config = dict(
    hidden_size=384,
    experts_per_token=2,
    d_shared_expert=192,
    normalize_top_k=True,
    lr_router=0.00198,
    norm='layernorm',
    learning_rate=0.00997,
    beta1=0.95,
    max_steps=5942,
)
Below are experts of layer 9 (counted from 0) of a mixture-of-experts language model. Rows are named router (the router's row for the expert), gate (a neuron's input weights, with its number), up (a neuron's input weights, with its number), down (a neuron's output weights, with its number) and show model dimensions 0-63. Each number is 500 + 50 x the weight over its row's rms, rounded and kept within 0 to 999. Numbers have three digits each.
After each expert's rows: a language model's description of what the expert responds to. This comes from a sample of Wikipedia text that the model never trained on.

# expert 5
router:524584510452580550511467518547393510388539408483502537537476427570455550446524543505462459546439477492567437469471413576595572458472515568468444485536450471590513481558426570483521508547545521
gate0:425476483504481496528413406552530459467390525542527413486449511574475493586466534565481467516483492619517551511516455501537457466485526540476496511538546450609439494534563498508529519515499457
up0:439472523484533482451491517485523454516392412425492589537416557464469548513537459469405523559519424516496476499521529555560455521511520439469530513570469505529589507466508509476523458462589416
down0:540505442588510504443490499493458529442446603408456477454487378566443414512561481558434547544459460567447525505485522484460520504495373559596600468427526563489580515475448553454587446378467541
gate1:492477550523495491554599439514561568438511511503443487576463496420454507512522484467493477539523521582531484467443498524529599567520577585483504487550500406476498502565503499580500439459502469
up1:512442441585575508545529517526370502488594594492484478494470477544490462581504526336451398555509463618441465480477442492469544528469456571536525576532583449510469425567414509499479508495491576
down1:585557515550471370551543505491466441490547512532435436464482480536428479431384515392596497511512416535449519510419442459585604478473460434553531540573535496456504440452507542596573476478524481
gate2:495467454453471502510457545533451533493555518465511429379480479537454550519543527508517539472568407499544492420406506437462519541575524525394428584419555465439520549446459484569449524485432455
up2:514508450512549553518507457435552520559472520541432463654510540524438523490508495523509506522573512593506487482426536522482582549488410558575565496461600539470545551523484517475491512451492511
down2:507447534523480533446546505435393520525535513467410493477532640483519509459522473537478524486472501445523515531555453469499534482480478471518447450579598408522408419613500636517487449520560470
It responds to: Prepositions, mostly in, also during, until, near, on, before a place or date, as in a railway line in southeastern Tokushima, in 1953.

# expert 10
router:470516497465519545457430450518523499455473517479535503482570519383582408550466570508450562479567519520493514425555456506483476439584526504579464512533446493513557509406425434531567549537444598
gate0:478443446467483503533505555511513387379541473439575456524496493427547506444476504485488567455425523421438510492439470524492464407557484469580573479514484422521443533460429471561535385510538552
up0:519564439508425374427508514486535471594492482519466537492604505592422456528406482465586534482411510502547451439582434612480511561429512485417567465543522482471496468518519523483537520394518438
down0:492548527489493482544460472489491610541479500466472447539490437524653510387509536511503448571533510403514496486505479417509535482534432474432388503485508525514511466567553475592521437486440530
gate1:431467509507429389393594537588469512498505485486563549575460516411564440476507476522478541460616540459525473495474498397552480511486457614451534425522538574586506450436547455568516542497494595
up1:533524618506429536514489551527513502521571480449446491464522493531541506421499461498402551512507545460566443502469439510446501519495486547535518465447410437465495488459412514542466558495494422
down1:575488456453419625571487576488446471484581535496531549514593394537396477577538521445525573494483526476592466516416526455442470487421586420578538449439452458529504467455531593507486467457461458
gate2:510558456499507536558530542409479551477481522460529447557506530387595516603462482456503551495531551491464453487480484573429472574575620493529549456464472514452537371522523581584488530527516457
up2:465523505579478483545510483432502436533439484406568575463459600387438538604491503562429550517578535514385484554546479497514458512486608397507522574474401528490474486557476557532489546554469531
down2:440456469493569488510488492489421457541489592425437588461372530487511539520452428491500483560452556500458542510513524491555487486556482421516533430498510529538514490525521540552606460521506435
It responds to: Closing brackets, quotes, dollar signs and digits inside measurements, money and number strings, such as ) after meters, ] and million.

# expert 15
router:559412548552498557447502373512528526476467553511585471410552508534442546594598617462463559369546455429468418512526479594424451616476529509490466508517380574470480472425540505522498502580566519
gate0:418535536509406612496487532508463377512532489531486574447511441438439499474659508564513524537546434547497627467404477540522543555489485488530538570388564481534527528493520513522530527495531467
up0:493505525547508532509533514504430499515435512514591533497478466565519480460476469458524450549458537572514481551423504481457408601517412473522552626480454547486496484505436486554471476422525446
down0:514474500493592455539503441555518498497455458491543568498470492518568482488494503556525484511529534505566522448572550439607509542624377535553433580566535458433496486498472446473458435489494596
gate1:484546482469553534555521483392427476533437518569533435555438552521441486556501476484473477521383556501469500575539460510434514508412488455538495561447496497474515439525525512478561524493414523
up1:486502498590465451425518499527487442412508504442522558476482527510531493427564480453448501503531511573502457442556538383409509486474531471470570498499489549516495498556474451417528483514514549
down1:646569550388431505540478498508513402546473450410463597494489428453601520436532464484448439485525456525557541503540545514468572507484479504484549439496496535493448402491523547541460482452540533
gate2:467439440457473585588444396511508558538550563519529489506452459516572500516489492500568474469573491464442474453461437568531502483436532508565496509536466502506538502423501529490499551572550521
up2:448632455520509493433466482459573432594448543530523513447465455449506437463547425465589547464490612590519436483471484466522504540448501435531477496495545468443427447492523505476556534466467489
down2:545427486472441439503588525429464485547497527466529468537423547546492519445482496502407462584467522532454507406509472497444480414442393476442458478429482469521510577493422490441480545519437541
It responds to: Punctuation introducing content, such as colons after labels, opening quotes before song titles, list dashes, and that after reporting verbs.

# expert 17
router:486500385552564463528544538446439463505570539530432645532396467465467498505468505608521548550454521584537539551551467554500583550508506519513386415530537565508454520513588530463562469553529569
gate0:557474489474570418447487517514541424425517526546433401476523414475519547447566466567487455454491481553457524435456438488472559489418530389485544445580524423537523502494431543430500514487490533
up0:467391515530501524520444464463453413528498481623530510450440520445445520459514507528528481442537464548521534455638603470524424529430458488444441491475467439477611536496444491555478511531592596
down0:443476566471497452531547417553582501510465546354476434507412587448470489404441521415601566584447413553485601575486474530495499474501489414535481616483461583477480594578462541487456555543476423
gate1:544573576461538572558558555486551545491500577446521596456543516554468450473475488535422577526427508550462514494511410488457463568477531461469591491461471471451564476490415587563502399468520456
up1:443527416439552485461571488557547471466424506469491552568440616503390440487566471442377485451504533501509448492428574441461473460436379539543467524480479441431480533459434568409479511407523558
down1:466453543543577461526454513489490494602523522506480601564551496514464549505463357501473515518470494392509474511494564513521433477626444552465560429471519464512474537558508508576525531510477451
gate2:509480429507513443521503409513480473507559430453466491516464503486600477425475590541494488424525431484540505461452409472470500501506387531462448510523435543497513604388448426477486559485605543
up2:542455578441478459593501583474518528473409494495466529575547474451535450490457550559509457453444532572500508502605499536561456514497388417504481501470607430593534506485468471517550490490595543
down2:567412449525451481512468432528498483486455548490506487548536512528459456530458550544580436502525493449433539554545483398540412442498448425549533540449496505550558520488506470483544514415496550
It responds to: Month names beginning dates, often in tables or after on or in, such as August 3, 2015 and 20 December 2019.

# expert 31
router:489572533474417485530485477492494482599519470450490531359459514462537565415533466493497553496446493491472419509499474465416454490638395484567465560489469551549549452614491513518557508483434473
gate0:440477499465557477485570513471503412443441474506493578462520553472424426423431570464471501427574488446450441538451482452564577519480489514631549395515431534458536451329522434487383512504514546
up0:539418461508485425545464525475488440539547435562453519539458522542441494483584521434585484429428540472451407501538536485513519441432568556521467544468564506491496502570491424618480581538467495
down0:440587450474543571481473496547567444425462515508436496452577537575461527553531537487557437460546445561495567501459419495484452383485480586494607474537510460382498493556499536615461609459514495
gate1:463537598496478536565469569486446556509461532450527467554481468443462501497483557542614503407578548453553479480532500477398481551611584506496511540589533428509434487591541538422619504534415574
up1:506521453424465560571532535491536471464520554549370519463557464493489406405516486517484526427473437469576499425458520490546554447513594454538507544449573484550430489511449494570520466440460480
down1:494553494511491556554472388503501566551574503348526568443452459425432521413555529548485577506552477488410455502450486491488496486471462444492510433503478486650474440570433538448544474461558536
gate2:520439467495444546499570508537579423594407474475499535482463411506478517467563499551507554522541582486519465547499466458509525409489465488478441484497432463485465464458568508517496497539461516
up2:498498503494478497558462623579485519344481531452531549469533393513503493548521610599481413540533570495553517522454530375415497430526501480525468535470448396422479460624495488490528489510508595
down2:519387492483440475536456446492503649526623508522470571483555516532496525468429446516558501401455522576465476476491406504477541525481475582522472407478530506444434516414426457520459455617374464
It responds to: Genus, species and classification words in biology taxoboxes and lists, plus Latin binomial pieces like escens, icollis, and abbreviated genera.

# expert 30
router:472527527432527406453432547449475499624479566527422542526481418543536505461559430512523550423524476477462523508505476443539491442521508573459447486550574547459515591525499488423517581508551529
gate0:392420526438474477451448600465487495524503520511498543527519444454481463533407542556481444494471513506537409480465521468439468513487524599369535442479511555478558534498473569421510508509455504
up0:495546487475473424453409501492501533438511486440494481516470612489480464505527321424471525498591514469392455548496487404512543567524560543526493371429515485584446538533492570483565467492643491
down0:510455576437561522520489588438490473640489519518540508495449506433516536548565510601577613559548507462457515530493524605648528415447507577471553447481571588524408512433502499557479513481492557
gate1:543437566485449497557431506625549445488461513456583492475451519591553501515611419500421499526442440502580482447534489571514541526494425424457516445560561417479475535489508516607527545485646474
up1:420467419564612484630493522495597544547501562489605566543508511483479513558500506478479450456521518542472495468489482465427493412442523593547528451489504436431533579519437491481388603526477596
down1:487490490567496483464500472538517406410485461489412469497440482562503489512409610509499508479563430462544451578515416492541525503455445436496483473618501497550447401497475514516565481467536507
gate2:535483551541506519512508548501510522481597504416453448460492604460538540505450537479494562504437530496567499456538509562528419469488540507522499499480440485607515478619562549498415561478545536
up2:598484403430430458488587547389525497534483528532520408536416501488564566461507521499441522430386553559455480516517537485483403538463517554467421415469437468534439468414531465427518511491563487
down2:548555505477479527482452466564478526484535417585530509468478475514451489567454420524453492400562517416442513396526525519561634485462502449451522401548520481526451462527572601522523581521471467
It responds to: Middle and final word pieces of personal and place names, such as -er in Dieter, -ley, -sson, -mann, -ford.

# expert 0
router:469552561505500518584421440553415494520484421479461416534507559561471470538434581439487447495525529488516564439550441417614533420553494483582455450581448467507429520515602505518526493436416468
gate15:522508483643576484454517563491530545533490516506563585577508557483454440483431452429449510521489498474492505414515400500388558586627495532438416434503466539483473545520472543467479487563461561
up15:438501473457375499606497473458474501488534515599460449544542566470408449522538426511481409523488515534530488393502471590376510515557596437420438478536496580522477525516543482542560482476466537
down15:550499546538475499541539521514415400492504596478458477536502418505536431531566523562572503574550432532442434499548572484529498475500493391520473477425552385364484523474566375503588462424503461
gate16:480583502498481508497498552506399572462611515497515527524537484445493486492448531576537515421527535481446481491444410525487448553449551463472499481521522452495480507487478562562552477421447406
up16:467532520451538481402478420531594396496443524540611460560561408468551444514522534517423533522431515428419596498569539404423510469509532492500547458468472501494473474452464402518499455564518486
down16:480523601524526556549448467553496457550500471434451538539477518522473495394531486511438410510573509589540554536513531543500553500540546443486507510477496544509442458559530437567515417505522517
gate17:455443565412430495461479509556551550483543537511438535467529563563603566595515534547535544527482467474489568555420558483487373488574440435449427377446550440452441425516536554524566507526503442
up17:416575552551490445462549452454511537471498535583550565525520431519547523508439522528508477437503471426520526519538513540494450445527445488469482519441549466573542518478531444558426482541565597
down17:490501530507562448414410521449531546516433528545593464452525544489528527617450399491497419506517468459471517489413502472420440514522474479469497560447487515621519508460483604511431475421587442
It responds to: Single capital-letter tokens that begin names, acronyms or rare words, such as S in Stuyvesant, K in Koch, PL in PLM.

# expert 8
router:493520471497533426452477604520567426484567497480457521485487529504539449472606532521512459472490423587444514491538505546518439495398497493595552621477508495608570466471543527548522505468532465
gate0:446460471451487511479546565502465412580508514506516498499554405579502499418426438536385507455444522567472508518501458561612482560350539521590483523532538470446519443518537497500556472425447455
up0:477472390477518476451582593493555484442490494460507368492478409470534420452449531535518597513488576475605437485456602484556475568532534441506477597386540422481483504496470494469499470482465493
down0:564448564526506542481514545443592465527584452450429523475466507456468475490623560503553512492512552508505469551502475542488525521503481355460469553549520483484500503531494506548524519440423526
gate1:537495500423561473494456517444481463516487564485494533498504608576514516483506440526474486518480504575470500522449519501468401564464560495473589513539565405504538574468528499474553394595412497
up1:416561495507505527585401495442490388418462496560510469481424440497468544442517514541488437522467478512574500634436512587433526538599472490427506523409578577499504468446476468432557581501465537
down1:527538490482550450506472522557453455510415463404469550525456486487516474475500498479618564537514510475463511535599526496476482458448518494474496569487480457554457452604465532431483562476525466
gate2:494449388520505532515520568497505431520395469472447522452496551524586580554580537531448502494412472514481552477569492519579553528470526426458444590653464477509551479498512508448531558457591458
up2:505534430586434489497416509443515557436458424438533532505469482557626370517561481501555501498600529387498520469491528585492509455582521479516506452476521423491471470424448532515460495452595511
down2:477389581582444401443495444460410481462567502500593622571526574499511501530486502434500537404495595408502452460565518598485490460480478497412470464614562489559524463477504443427450448510470571
It responds to: Short vowel or syllable pieces inside non-English names and words, such as Mal-a-bar, Mal-a-cca, Câmpi-a, Guay-mas.

# expert 28
router:508425508570503489498489532472535454394555474491503463460523422524480537582479462520526466520563592460486396428442494597470430464450520448502560494515465449471511407478448510521378460448530543
gate1:504522421560497454506518471506593538459477558463547479589560517482560543361503560469504477545461493541485479547543535483482504522548576443515464505399470489494450548456556542404418484494559474
up1:407576507615529511546431497461478603451571441551524569501547518472380532537595498481456571491453514528534508432504448467465502595504524470561451554480518509529436483584427393440454538424434476
down1:477489570399553516501546473568449531498577478486555500487542534521394549519577499514485502386382375549527489520518476541541584507483447462494467502612517406481465549519547559549551511405520479
gate2:511523482386481551491567510563549399492509473487529540455459455470500463488531470635558498424543530467576494591532470549535533434455478505531481507484452477587568430477555556503572490497466491
up2:449509581454528553561563492451486504488525504444489552506547410479477486437443501487455475395479496490461477567498443443451462454579546488470472571499486508498425489560551502521527608435488487
down2:519546471444552428445546544469490507511518458424409419479462565499550403486533532535457494512571389557419468473449482564561458570588489560524546447448568519511468460453554576498533514479541463
gate3:452520462497520459581433472432563467531411473498570462457419545485456582478453416464468467463515532483504538534537376512567510556453461462458464468490588504460506463535552563477558548432462512
up3:427466553487531542503483467561582563571492482465502417465466423478475482485495478590534473552556461482442441533551481567504483526446546527486478497478446536550557506491491440490426508464384503
down3:538497523464492484489519560488489572461387418613395386512536468395470517617556480454445449410551519491614469506528447514525546493489477487426486508493560551529440581601449506353457478513578495
It responds to: Attributive adjectives after an article or quantifier, such as former, local, public, religious, popular, autonomous, and adjective suffixes al, able.